Weights of a small mixture-of-experts language model, trained from scratch on English Wikipedia.
Experts: 16 experts in each of 14 layers, 1 pick a token, a softmax router, a shared expert of 320 neurons.
Training: a variant of Muon for the experts, 506M tokens, 7726 steps.
Below are experts of layer 6 (counted from 0) of a mixture-of-experts language model. Rows are named router (the router's row for the expert), gate (a neuron's input weights, with its number), up (a neuron's input weights, with its number), down (a neuron's output weights, with its number) and show model dimensions 0-127. Each number is 50 + 10 x the weight over its row's rms, rounded and kept within 0 to 99.
Before each expert's rows: "mostly gets" lists some tokens that are sent to it at least half of the time. This comes from a sample of Wikipedia text that the model never trained on.

# expert 14
mostly gets: " Born", "---|---|---|---|", " Coordinates", " Died", " Votes", " Total"
router:59 55 63 35 57 34 56 49 59 41 45 44 50 45 66 40 50 48 40 48 59 37 43 44 52 53 43 42 41 45 28 60 47 66 41 45 38 61 52 41 55 56 58 46 48 40 33 57 49 32 61 57 51 47 51 57 49 42 38 19 55 55 37 34 44 44 58 62 57 34 62 43 33 44 46 44 50 59 37 66 54 48 57 60 49 35 57 49 55 60 56 65 57 50 35 38 58 57 62 65 43 57 47 52 42 42 52 57 49 65 60 44 44 61 55 53 50 60 41 68 49 52 46 49 53 55 39 67
gate3:45 42 48 56 41 39 47 44 54 46 62 49 45 34 34 38 49 51 43 56 55 33 68 49 56 48 61 53 52 53 46 37 37 64 46 29 52 40 70 53 46 66 53 46 45 47 39 43 52 43 57 35 51 50 57 49 41 77 43 40 47 63 53 57 45 63 46 45 52 53 54 31 60 44 45 59 65 45 59 52 31 39 43 63 61 48 64 37 53 57 48 25 38 55 41 57 45 58 29 47 39 60 48 54 49 51 62 47 52 51 59 48 51 32 51 56 40 53 67 64 31 29 44 54 54 44 55 48
up3:51 64 41 39 39 56 48 44 43 49 36 57 57 67 58 59 47 50 47 61 53 39 38 44 31 39 46 47 42 47 45 53 54 47 37 67 63 48 40 34 57 38 49 45 75 44 55 68 31 59 52 66 44 51 46 44 39 30 55 68 46 43 55 30 42 69 51 47 54 56 54 65 42 40 50 54 60 52 57 51 62 58 40 50 47 51 44 43 34 59 33 62 46 49 71 37 66 44 35 52 61 45 41 49 64 55 52 57 37 69 63 42 47 59 44 51 68 37 36 35 48 58 44 45 47 53 43 56
down3:42 42 59 58 46 30 57 57 66 44 52 36 51 51 38 47 62 40 54 57 52 65 37 58 45 56 52 50 49 56 39 53 56 64 66 64 34 44 49 40 50 52 53 51 48 61 38 57 43 35 55 27 32 54 46 39 63 54 57 54 48 47 61 38 56 41 42 50 41 38 52 36 52 59 51 49 42 59 61 72 39 31 54 45 43 44 69 51 57 41 46 54 48 44 34 47 66 58 46 50 44 48 51 36 52 65 47 52 54 55 45 68 57 61 59 58 42 53 46 59 54 50 46 45 69 57 39 35
gate4:63 44 56 50 68 60 47 48 47 57 37 41 74 50 44 63 60 50 57 58 56 55 36 42 63 68 41 77 62 41 66 48 63 46 52 39 54 47 51 37 64 55 41 38 61 48 48 61 44 38 63 59 54 38 49 59 46 59 40 45 52 59 57 74 43 49 45 54 32 41 67 42 50 61 52 42 49 17 57 56 38 51 70 55 53 45 56 59 60 39 53 60 40 40 43 62 56 34 50 55 83 58 50 66 41 42 54 53 46 60 52 65 57 31 57 49 42 57 43 49 43 58 36 45 41 53 56 58
up4:47 27 55 48 50 54 54 43 34 57 40 40 21 58 34 55 49 39 63 34 35 67 51 48 68 38 48 48 58 44 55 55 54 44 56 43 56 56 37 47 43 47 57 75 49 49 54 64 54 60 41 72 65 42 60 61 36 39 46 70 65 46 48 38 47 50 46 75 44 57 44 60 58 48 52 46 41 56 45 35 43 59 46 45 44 62 32 38 41 59 36 66 38 52 48 41 46 39 50 70 60 32 47 71 45 42 56 55 66 44 58 49 47 50 40 49 52 43 29 48 58 44 52 50 48 40 33 39
down4:53 56 36 40 52 65 59 56 48 48 37 43 53 45 57 65 67 41 72 63 61 38 35 55 55 51 58 51 50 49 36 66 40 45 59 63 39 57 62 53 41 57 48 42 52 49 59 52 35 63 34 46 45 45 43 62 45 36 56 53 51 59 36 53 47 74 50 51 54 48 42 61 41 47 58 47 50 25 45 45 58 42 38 32 62 43 37 53 32 61 59 63 46 53 49 54 55 64 53 58 52 70 63 49 53 57 61 75 53 41 52 27 49 61 53 50 31 74 58 58 66 45 62 37 36 62 46 57
gate5:70 48 66 43 60 34 64 63 46 60 51 62 53 72 43 57 62 63 64 46 31 51 66 41 35 51 42 54 56 62 41 62 37 39 56 35 48 54 48 58 46 49 69 46 69 40 49 45 52 55 59 38 32 52 56 58 58 38 39 39 61 38 46 61 55 60 55 49 57 59 53 43 37 43 42 42 55 49 54 54 54 50 74 55 55 42 38 40 48 29 45 62 59 46 59 31 46 57 38 59 48 55 57 60 45 45 45 52 51 71 54 47 37 69 68 51 54 48 44 48 59 48 44 64 47 51 39 52
up5:78 52 46 47 59 62 57 51 43 48 60 54 46 64 52 38 50 42 47 52 51 52 40 49 55 45 69 43 68 37 46 34 54 51 46 53 47 58 57 68 47 54 43 63 57 42 47 40 60 46 46 51 41 50 65 40 45 49 39 40 53 35 47 52 53 49 59 40 49 51 52 46 41 45 53 51 47 39 48 39 60 44 80 54 41 48 54 41 32 47 29 63 75 49 61 42 49 57 54 44 44 74 63 41 34 50 44 71 43 28 30 47 49 50 55 57 45 64 39 51 40 69 51 51 66 41 39 48
down5:35 48 30 57 43 60 48 56 32 63 47 34 42 64 53 46 46 38 69 69 50 33 43 59 47 32 65 49 64 55 37 49 58 44 64 49 41 53 64 50 44 65 50 54 57 37 48 37 35 60 45 49 52 55 62 64 38 46 46 43 34 42 65 46 50 39 58 48 59 55 52 44 54 46 51 51 58 48 53 60 58 56 55 74 40 44 34 45 59 42 42 46 57 55 58 48 43 46 50 41 46 43 42 34 61 59 70 41 42 40 79 54 61 47 60 70 54 58 51 53 49 63 39 64 51 46 78 31
gate6:49 51 46 42 53 57 46 45 58 46 50 59 39 53 56 53 40 65 54 44 52 57 34 34 68 31 37 55 37 62 60 58 54 61 37 47 49 56 51 50 33 45 61 47 40 53 45 72 64 40 25 48 45 53 64 53 46 52 41 44 46 59 49 52 50 61 55 44 53 47 51 49 49 48 57 49 59 61 57 48 60 43 44 42 63 65 41 54 56 56 43 36 39 42 52 43 40 43 54 46 59 45 36 43 62 62 68 50 56 40 42 71 53 37 66 63 41 51 38 52 60 62 51 68 48 29 42 56
up6:52 44 36 58 59 49 45 61 51 37 52 42 50 57 58 36 38 42 52 46 43 51 59 49 64 47 46 49 34 46 56 62 56 50 48 62 55 52 51 39 50 53 64 57 57 56 54 62 40 57 50 40 51 52 53 57 44 38 58 39 58 45 60 43 55 61 32 44 49 45 60 45 82 37 43 58 54 27 65 58 41 62 63 54 50 58 59 46 38 46 69 31 36 37 43 55 56 44 55 56 42 30 56 52 46 64 58 58 51 41 53 54 68 36 47 34 52 47 43 40 33 43 64 52 64 41 50 47
down6:63 41 53 45 56 47 48 66 50 33 52 51 61 55 33 66 68 49 68 41 61 49 32 61 42 45 48 32 43 41 48 40 50 54 51 45 51 49 46 58 48 57 51 69 44 47 45 66 54 64 47 35 57 49 52 43 45 49 51 65 37 36 49 40 47 57 57 40 63 46 33 54 60 35 37 51 41 51 59 27 63 58 34 35 28 53 57 64 22 44 61 44 51 70 40 55 65 53 59 35 42 68 42 64 44 42 61 65 66 46 59 61 58 60 52 47 71 58 57 51 53 60 58 55 62 60 38 61
gate7:55 53 62 40 38 50 56 52 81 55 60 53 68 25 59 50 51 55 41 45 45 50 49 57 59 60 48 54 40 40 42 33 51 47 57 68 42 37 28 37 48 48 46 43 48 42 61 63 44 61 32 50 47 47 56 56 51 47 55 42 48 58 72 42 47 53 62 51 48 64 54 59 60 47 61 53 42 54 59 65 65 45 47 48 64 42 41 54 31 58 55 31 46 51 52 51 47 58 40 60 60 56 73 46 74 61 35 32 64 48 37 45 42 43 54 47 36 46 59 52 50 37 56 65 41 54 54 44
up7:52 41 50 48 51 44 41 53 42 39 57 53 56 46 37 36 53 56 55 49 43 48 36 60 73 49 52 40 52 42 45 51 52 75 49 43 42 60 43 64 48 54 64 46 59 62 49 73 60 45 50 50 45 46 50 57 47 50 48 53 42 62 67 19 59 49 39 42 50 38 50 35 50 63 54 58 47 50 53 52 39 45 65 62 34 57 32 52 43 50 37 62 37 63 50 50 51 43 57 41 40 58 66 43 40 36 49 39 35 47 55 55 50 40 59 35 51 62 64 49 54 63 47 63 52 48 64 57
down7:48 40 55 53 57 51 33 63 33 47 63 58 47 80 57 51 39 54 68 64 43 52 49 47 59 52 32 47 38 54 51 48 47 60 51 58 43 69 59 57 62 42 45 43 50 60 49 38 60 41 61 46 58 45 54 58 55 58 39 49 41 56 46 42 49 47 53 57 65 50 72 56 53 61 67 52 42 43 47 42 56 57 53 49 38 32 72 47 49 42 56 43 47 45 44 49 52 58 40 41 63 42 51 61 31 49 67 53 79 34 50 57 60 58 40 49 66 33 33 50 53 51 46 55 22 55 38 56
gate8:41 68 62 40 47 60 55 52 42 32 47 29 53 34 64 50 50 36 38 15 45 60 67 41 52 50 39 48 55 52 53 63 71 49 45 52 67 50 56 39 48 44 67 51 48 50 52 44 42 68 39 42 47 43 63 57 36 46 50 49 58 50 59 45 42 57 51 41 64 52 72 44 47 47 38 52 40 53 59 46 49 57 47 66 46 53 48 59 50 72 38 58 57 47 66 28 30 37 23 45 51 53 42 53 46 44 55 47 54 54 30 40 61 40 50 59 54 32 64 60 39 57 56 53 40 46 53 51
up8:62 49 51 37 57 58 40 60 68 46 64 44 63 58 56 65 50 53 63 44 37 69 33 51 56 49 62 40 43 33 49 43 48 58 53 43 30 30 52 53 54 50 46 49 53 53 52 54 44 52 48 48 42 57 69 58 47 68 47 66 48 53 47 46 32 43 37 55 52 50 51 63 48 57 44 63 45 57 27 39 51 54 56 37 45 42 65 31 64 60 40 47 58 49 58 71 43 43 40 42 62 50 52 52 50 63 62 55 48 43 50 53 61 56 49 48 65 53 51 53 54 75 65 50 66 59 44 54
down8:43 51 47 29 32 46 70 58 54 37 29 31 42 43 59 50 46 25 51 48 46 51 54 55 58 55 34 40 53 40 41 40 50 57 46 71 54 57 57 57 38 46 41 58 51 51 29 50 46 55 48 47 54 49 48 78 45 54 56 56 55 47 44 45 52 51 54 61 50 59 62 54 39 67 46 60 45 66 38 52 50 54 45 64 42 35 74 54 60 38 53 54 53 59 34 71 66 45 50 50 40 55 58 60 51 57 74 47 61 38 50 59 65 48 51 61 41 73 55 58 58 64 53 55 55 38 53 54
gate9:47 45 58 47 36 52 57 56 47 56 38 43 67 39 47 57 52 49 39 37 52 55 60 47 52 32 42 40 37 33 35 72 41 50 57 49 51 19 53 55 59 55 48 46 31 53 34 25 27 36 40 45 50 63 73 60 39 49 23 44 37 54 55 50 61 49 60 55 47 46 54 34 67 67 52 53 43 30 46 53 43 71 53 51 37 64 59 49 68 31 47 48 49 54 35 57 55 78 43 69 53 60 52 62 44 49 40 59 33 46 53 51 42 42 55 43 52 56 48 71 61 56 60 41 57 55 53 48
up9:71 70 55 56 46 26 21 51 49 69 55 39 49 44 57 44 50 37 62 38 48 33 65 43 49 42 50 41 44 27 52 36 49 76 54 37 71 66 48 59 42 41 66 62 63 50 69 62 57 46 68 57 44 49 45 54 59 57 59 60 49 43 46 37 54 53 42 40 57 62 46 44 43 52 40 43 49 34 47 46 73 47 42 54 54 35 45 40 42 50 59 50 36 58 61 54 41 57 51 54 43 61 40 35 56 52 41 38 52 54 35 54 61 59 48 61 60 57 58 45 51 55 41 54 40 52 59 44
down9:55 51 41 60 47 47 54 50 33 26 51 46 49 58 69 60 37 65 47 54 60 49 28 45 40 40 57 41 56 63 51 50 60 40 53 54 50 56 43 45 50 36 49 51 46 42 51 43 62 54 56 49 49 54 50 52 42 60 33 52 52 56 67 57 56 30 67 78 30 39 46 34 53 52 61 53 57 58 57 63 35 59 45 54 47 48 67 53 41 33 39 58 52 56 58 37 45 49 55 49 43 61 46 48 67 42 25 32 54 31 38 55 52 45 46 48 45 62 50 40 47 42 62 55 61 43 55 48
gate10:53 53 72 40 31 43 41 46 45 44 50 36 49 44 51 52 54 65 56 42 58 48 52 52 59 45 52 44 46 28 40 50 50 39 74 62 61 56 36 26 42 65 45 56 61 44 54 68 55 32 53 64 41 49 45 38 61 65 49 61 32 58 53 39 31 60 52 54 53 63 60 54 28 61 46 22 51 60 60 52 63 50 40 64 34 56 54 35 37 63 62 41 50 54 44 65 52 47 56 64 55 69 58 52 50 56 73 47 47 46 59 50 36 48 40 65 62 57 46 46 50 59 57 47 50 51 48 46
up10:25 48 30 37 52 53 51 65 52 47 41 48 53 35 53 34 51 38 65 52 43 41 38 51 61 48 50 44 53 50 57 43 47 63 55 50 59 59 59 59 44 55 32 56 68 44 40 39 47 58 62 39 61 63 46 45 46 45 50 48 66 62 36 54 63 50 51 55 73 34 44 60 57 47 40 32 55 51 38 58 42 52 44 39 71 51 52 70 80 41 68 64 73 51 47 53 49 49 25 51 32 54 44 59 59 42 42 48 42 56 63 69 55 53 40 50 51 43 35 51 43 50 36 55 32 43 54 36
down10:59 61 46 54 48 39 55 53 51 52 43 60 50 66 38 35 39 52 54 56 58 56 54 54 54 58 55 47 40 60 51 47 52 40 37 56 68 40 50 52 43 18 62 58 66 23 43 43 59 44 58 49 65 64 46 51 54 64 59 49 57 62 53 42 53 35 39 59 45 51 35 38 46 57 49 32 50 48 37 60 56 37 54 39 64 24 54 59 46 30 61 59 64 47 57 43 40 39 37 52 46 41 54 41 59 32 49 60 42 38 56 32 49 45 57 66 63 63 56 42 23 48 42 39 44 65 48 41